Weights of a small mixture-of-experts language model, trained from scratch on English Wikipedia.
Experts: 32 experts in each of 11 layers, 160 SwiGLU neurons an expert, 2 picks a token, a sigmoid router, a shared expert of 128 neurons.
Training: a variant of SOAP for the experts, 482M tokens, 7985 steps.
Below are experts of layer 7 (counted from 0) of a mixture-of-experts language model. Rows are named router (the router's row for the expert) and show model dimensions 0-95. Each number is 128 + 24 x the weight over its row's rms, rounded and kept within 0 to 255.
After each expert's rows: "gets" lists some tokens that make up at least twice as much of what it gets as of all text. This comes from a sample of Wikipedia text that the model never trained on. Tokens count by the router's weight.

# expert 13
router [119 136 167 115 143 120 162 124 149 133 117 121 147 114 140 131 131 125 129 145 115 153 101 154 114 116 131 120 114 107 110 114 153  87 119 132 131 117 129 139 102 135 120 121  86 118 116 184 114 134 100 119 155 112 124 123  88 152 145  95 153 147 125 115 110 145 167 102 130 154 119 151 159 147 158 120 139  72  78 123  99 169 116 109 176 166 117 141 157 116 134 147 147  92 163 168]
gets: "an", "on", "ist", "est", "st", " con"

# expert 15
router [143 117 168  64 117 120 192 123 111 172 105  99 109 121 141 139 124 116 152 124 124 198 106 145 106 165 132 148 130 122  95 138 152  86 111  76 115 127 137 135 128 129 118 133 122 127 102 136 173 144 153  87 105 105 164 137  84 111 118 120 110 130 124 160 117 140 121 114  95 164 153 158 156 153 116 146 169 137 146 123 139 143 112 136 120 110 137 146 151 117  93 138 123 116 120 168]
gets: " f", " s", " H", "h", " t", " m"

# expert 3
router [138  94 179  66 130 144 176 119 178 145 102 110 137  97 136 112 109 115 128 135  95 135 124 124 115 146 117 145 124 112 114 127 150 122  81 108 118 130 135 136 116 123 153 144 132 135 112 194 125 124 143 114 112 140 166 147  86 137 126 136 114 160 104 101  92 146 137  57 121 148  89 128 138 109 131 119 131  99 104 131 107 156  91 142 141  97 104 196 133 140 117 134 129 161 108 154]
gets: "ation", "ion", "ity", "age", "ations", "ions"

# expert 6
router [174 102 200 111 116  90 164 141 101 147  91 116 111 114 158  90 161 153 145 130 108 123 123 168 137 144 140 115 157 125 128 150 143 129 130 140 118 102 107  96 109 117 134 110  87 131 126 159 123 127 167 102 128 137 147 126  68  91  95 134 112 153 116 125 123 140 119 142 128 150 132 120 109 153 154  66 139 112  93 122 114 148 122 133 139 107 136 174 156 134 133 165 117 149 112 110]
gets: " a", "or", "at", "re", " an", " It"

# expert 1
router [129  55 149 133 160  99 187 137 140 143 120  96 104 109 154 108 123 118  90 146 126 158 138 112  99 119 149 158  98 113  88  92 161 126  87 136 111 142 136 130  94 111  88 151 128 126 108 133  90 132 156 157 103 112 157 149 110 150 130 102 162 162 107 151 107 141 137 103 143 131 119 132 132 140 138 103 182 134 108 117 130 144  89 133 137 135 138 121 156  96 102 132 118 141 141 215]
gets: "-", "ac", "ent", "op", "ri", "ess"

# expert 28
router [117 111 181  93  96 134 188 116 121 152 142  72 101  99 152 123  95 150 181 174  92 149 107 124 129 158 129 137 113 122 124 104 140 108 102 126 114 110 159 136  96 114 100 134  97 131 135 139 125 173 137 158 106 144 194 151 127 137 128 114 125 136  85 163 130 174 103 122  98 152 103 126 178 150 114 108 139  70  98 136 144 134 127  89 144 117 129 148  94 119  98 158 137 130 151 140]
gets: " ", " (", "19", "20", "–", "18"

# expert 4
router [143 104 129 110 119  77 149 148 173 153 142  95 109 111 162  78 175 121 113 151  89 121 140 147 110 112 148 126  83 159 110 116 123 129 116 118 136 139 187 156 109 119 110 176  86 187 107 162 126 172 148 100 119 145 114 138 113 125 116 116 170 125 111 108 137 138 125 106 140 112 118 179 146 119 188  87 163  74 151 136 105 129 116 117 161 122 128 113 128 151 106 146 114 111 112 149]
gets: "ed", "ing", "en", "in", "ated", "ound"

# expert 20
router [143 113 158  82 142 104 140 147 138 179 100  83 133  96 138 131 155 126 162 134 131 127 143 174 122  97 131 168  92 116  79 142 107 108 124 136 149 114 139 133 136 134 145 138 146 142 139 163 136 149 137 136 136 126 175 115 112 172 121 143 140 156 109 152 131 137 103  94 126 146 126 157 157 147 136 132 111 100 124 147 118 150  96 150 138 161 127 120 141 153 136 174  92 138 152 152]
gets: ",", " and", " was", " is", " were", "ly"

# expert 9
router [134  88 155 108 138  86 114 127 141 161  95 109 133  67 138 109 136 116 141 136  90 149 139 145  93 153  85  96 151 113  95 111 169  91  94 126 124 126 126 127 110 114 141 124 120 143 143 154 124  94 135 108 138 127 148 131 134 139 172  99 107 132 138 102 147 143 138 136 110 208 120 147 161 147 126  86 121 111 107 107 132 135  99 140 105 121 176 154 113 128 120 174 106 107 181 134]
gets: "a", "er", "o", "e", "ia", "ra"

# expert 7
router [108 109 171 116 121 108 190 138 135 157 114 107 115  70 122 113 158  76 142 137  56 144 106 145  84 137 126 143 115 112 109 126 164 131 120 120 130 128 142 155  84 115 119 126  75 159 124 142 162 121 126 130 127 138 146 155 122 132 126 117 134 135  80 137 147 141 131 139 120 151 123 124 142 124 142 103 134 115 118  85 126 117 101 168 115 113 123 126 152 163 121 149 133 160 123 135]
gets: " in", " by", " with", " on", " as", " for"

# expert 8
router [148 105 166  83 142 135 142 125 131 174 100 111 144 103 145 121 127  70 125 161 109 146 137 125 109 159 161 113 118 110 101 116 153 116 109  89 111 134 119 162  82 147 129 111 103 134  91 135 114 122 138 103 117 122 154 161  87 147 148 134 133 172 102 140 164 131 121  67  96 125 135 174 118 148 147  78 160 101 102 120 125 161  91 153 144 125 116 158 132 111 120 154 134 132 116 176]
gets: "A", " T", "S", " A", " S", "C"

# expert 26
router [145 127 154 128 175 104 177 126  99 160 103 129 130 120  97 140 122  80 186 127 125 148  96 145  80 138 135 145 116 149 121 133 114 144 115  94 107 135 155 130 108 171  70  97 103 153 120 142 169 135 162 100 149 142 146 119  93  81 135 118 127 154 120 126 147 180 160 100 122 141 120 153 148 158 144  85 127  86 112 101 122 139  60 123 142 135 152 128 138 111 111 115 135 143 154 149]
gets: "b", "c", " c", " b", "ab", "w"

# expert 17
router [114  80 148 103 101  74 173 129 163 143  88  97 125 101 125 145 150  69 148 147 112 106  94 123  96 175 126 137 126 126 112 134 149  97 124 123 126 132 151  99  94 107 153 114  95 162 103 135 143 165 131  89 112 100 153 140  99 128 113  99 121 151 114 112 119 137 152  61 103 131 168 142 129 139 127  96 108 144 108 140 148 165 124 148 137 103 115 125 137 153  89 160 146 113 141 163]
gets: "0", "1", "2", "20", "3", "4"

# expert 22
router [100 135 164  82 103 132 194 130 156  99 115 115 136 118 157  95 163 107 136 137 101 161 114 126 115 125  97 137 112 138  92  93 171 124 136 127 128 117 170 114 124 133 108 101 121 128 108 144 109 129 145 141 113 114 159 144 129 119 113 133 135 142 119 152 132 167 122 121 125 151 154 154 144 180 147 101 135  79 140 110 153 122 116 129 137 134 131 179 148 142 131 134 139 126 150 141]
gets: "m", "im", "am", " M", "em", " m"

# expert 12
router [149 152 128  93 126 117 164 134 161 203 118 100 101 112 110 114 161  96 150 138  98 158  81 135 122 119 124 110 135 108 120 112 137 137 117  95 127 125 112 168 130 135 121  88 101 153 106 188 125 156 117 103 126  84 105 167 116 143 108 104 121 132 104 119 168 124 153 114 129 122 103 175 100 128 111 106 122 135 108 111 132 168  93 138 175 124 116 173 125 159 106 143 112 117 123 163]
gets: "th", "ast", " first", " team", " part", " work"

# expert 2
router [127 119 153  82 116 111 133 160 114 131 117  90 108 121 145 112 149 158 127 148 111 162 113 181 120 101 136 142 144 151 100 106 145  88 108 135 125 129 158 131 122 109  94 103  99 136  91 133 127 165 126 131 134  97 162 133 120 115 141 105 140 124 104 115 109 145 129 106 124 173 126 134 145 138 153 114 153 128 145 136 114 191  27 140 149 119 171  89 130 123  73 118 125 121 126 119]
gets: " D", "t", "et", "d", "z", " d"

# expert 16
router [119 123 170 120 145 107 152 117 143 175 134 112 112 116 157 114 105 131 145 144 110 156 128 140  94 174  96 153 126 115 104 101 155 137 106 123  97 129 133 150  87 129 135 153  89 158 154 147  98 108  97 160 125 103 153 144 123 111 129 125 107 130 140 140 173 133 121  92 123 137 122 135 112 155 110 106 167 116 133  91 135 136 107 152 151 156 137 124 132 155 122 140 132 128 156 164]
gets: ".", "r", "–", " r", "/", "19"

# expert 14
router [180 121 141  94 182 103 150 140 147 185 120 106 118 121 117 142 162 110 189 133 102 132 115 143 104 136 161 158 104 135  95 119 143 134 130 110 107 114 156 151 117 132 126 137 115 159 138 151  98 157 152 164 141 125 138 129  94 135 136 120 117 163 123 172 133 179 166  96 145 184  97 171 143 145 136 105 167 120  99 122 117 123 114  99 126 102 160 155 127 164  90 158 108 111 140 153]
gets: "ic", "ian", "ial", "ical", "ive", "'s"

# expert 24
router [137 138 150  99  99  90 158 122 121 140  96 109 114 122 177  92  95 125 189 152 123 191 100 146  67 152 130 175 103 105 139 147 122 108 100 111 104 149 159 124  96 113 126 108 100 150 152 122 150 128 123 101 117 115 156 167 117 139 124 131 153 126 137 169 142 131 179 139 119 133 129 145 119 137 136 123 145 107  61 144 107 143 149 142 153 120 135 141 134 154  88 154 144 111 129 126]
gets: "l", " L", "ol", "il", " l", "ul"

# expert 31
router [127 121 169 131 165 132 119 127 103 147  82  81  99  83 108  81 123 106 153 120 136 132 145 130  92 145 119 168  93 112  66 129 123 115 150 143 117 120 136  70 107 120 117 131 151 150 142 143 101 136 137 114 115 147 131 132  77 161 113  76 142 115 120 130 138 114 148 121 118 157 149 146 132 137 137 110 151  82 136 112 146 190 108 148 145 112 134 147 111 117  76 144 100 133 135 166]
gets: " the", "ar", " The", ".", "'s", " his"

# expert 5
router [121 131 157 139 101 103 147 156 133 181 128  80 106  84 136  78 128  87 129 124 104 128  81 166  76 157 120 149 124 119 138 117 142  98  93 114 120 122 141 142 100 110 109 120 111 134 112 134 111 140 143 143 117 103 139 158 105 117 119  97 134 143 103 119  81 162 131  99 158 158  91 165 112 120  92 112 173  88 104 127 119 130 142 101 167 155 167 154 136  88 115 146 114 120 136 122]
gets: "k", "all", "ak", "ill", " K", "ell"

# expert 18
router [118 105 149 113 145 123 159  99 115 143 120 111 143  86 161 126 103 135 116 155  83 119 116 164  76  89 126 170 125 119 127 147 175 127 148 102  82 134 138 127 119 110 129 119 130 149 123 183 170 130 113 119 131 151 133 159 114 145  92  94 116 114 114 120 105 142 113 115 129 142 127 159 178 149 138 107 142  77  88 128 134 166 121 152 162 132 134 190 119 110 130 141 116 114 147 175]
gets: "s", "is", "es", "ers", "us", "our"

# expert 21
router [175  98 133 140 158 128 154 159 126 151  90  75 145  76 173 134 132 106 134 142  75 122 127 149 107 173 145 119 113 109 113 107 132 145 119 147 148 172 128 142  92 121  95  99  98 171  80 165 123 172 112 140 103 163 133 151  85 125 136 128 138 128 118 128  79 159 129  93 122 125 139 148 149 159 147 104 117 131 116 111 135 128  94 164 181 155 125 158 176 139  95 157 122 104 176 136]
gets: "\n", " |\n", ".\n\n", ".", ")", " \""

# expert 11
router [118 124 153  71 128 113 201 148 111 148 119 102 137  97 142 136 138  99 137 116 105 152 114 178 117 152 136 163 110 100  95 102 172 106 104 121 120 116 142 144  99 145 139 162 103 167 124 150 118 123 174 119 133 116 142 122 143 152 128 111 145 122 123  96  91 114 120  89 143 133 109 145 142 126 124  96 120  90 130 145 132 160  95 120 147 124 109 132 136 135 119 185 108 146 116 135]
gets: " to", " not", "ot", " do", " No", " can"

# expert 27
router [123 120 120 113 109  92 159 176 133 155 123 119 125  90 160 129 115  96 132 126  71 147 144 175  80 138 176 138 107 146 131  98 137 119 120 118 112 112 185 105 120 149 125 124 118 136 127 147 118 130 132 121 135 108 135 143 115 110  97 128 134 157 112 169 170 151 128 111 105 144 111 171 147 114 130  88 141  82 100 139 122 177 103 158 165 113 135 124 166 121 108 132 109 108 122 149]
gets: " of", " in", " to", ",", " for", " In"

# expert 30
router [130 126 129 140 106  82 142 133 177 126 108  68 117 105 140 107 135 101 172 132 139 163 121 138  94 108 133 157  98 129 126 145 141  93 132  42 109 136 137 144 132 129 129 142 105 145 129 128 121 120 119 119 130 118 134 138 122 146 160 117 153 163  99 111 139 124 129  97 118 154 171 123 123 135 126 124 119 118 112 124  87 145 114 122 144 134 163 111 117 112  75 163  91 125 115 175]
gets: " |", "-", "|", ":", ";", " /"

# expert 10
router [135  92 133  81 164 145 148 119 144 165 123  96 121  72 105 130 162 132 157 141 116 146 118 148 129 144 119 137 125 117 147 133 119 148 114 130 141 108 145 122 136 108 120 119 115 163 144 134 133 162 139 108 133 129 158 175 117 174  93 122 114 126 138 102 155 118 106 100 127 172 178 152 148 168 142 110 138 110 124 117 122 150  90 125 138 128 141 143 156 125 108 137  82 135 114 120]
gets: "y", "u", "ou", "é", "ay", "ang"

# expert 23
router [134 120 155 139 134  99 139 103 177 112 127 114 141 141 133  86 122 139 210 147 130 117 115 179 106 159 120 117  99  88 140  99 146  84 107 119 123 134 159 144 116 140  99 134 123 145  85 112 147 149 110 153 148 128 129 142 112 123  96 112 113 118 149 174 122 164 134 118 130 162  99 169 133 127 120  75 131 140 143 103 114 140 105 135 169  90 119 112 172 147  92 134  98  97 122 164]
gets: "al", "n", "ad", "el", "ter", "id"

# expert 19
router [145 122 123  80  93 101 131 136 118 107  86  97 102  96 124 128  98  83 163 134 108 137 146 151  88 146 120 126 140 115 126 140 171 156 114 105 124 132 113 118 105 170 122 159 125 146 102 153 185 179 109 123 119 137 175 153 102 145 180 132 157 121  87 128  84 142 144 128  84 164 145 152 148 142 139 102 139 118  99 153 116 159 112 136 132 160 117 141 115 124 107 166  82 121 161 149]
gets: "it", "os", "le", " |", "as", ";"

# expert 25
router [169 126 162 116 120  88 158 136 158 168 110 111  99 104 151 100 117  92 153 122 105 125 129 154  98 122 115 154  99 126 138 142 141 137  92 128 116 101 181 166  93 139 105 136 134 150 147 137 136 114 118 138 108 118 139 180  76  99 139 130 110 128  87 133 147 163 153  84  97 155 131 157 165 137 137 131 116 125  93 147 136 123 108 154 128 107 145 186 138 130  68 186 127 112 122 152]
gets: "i", " B", " P", " C", " M", " R"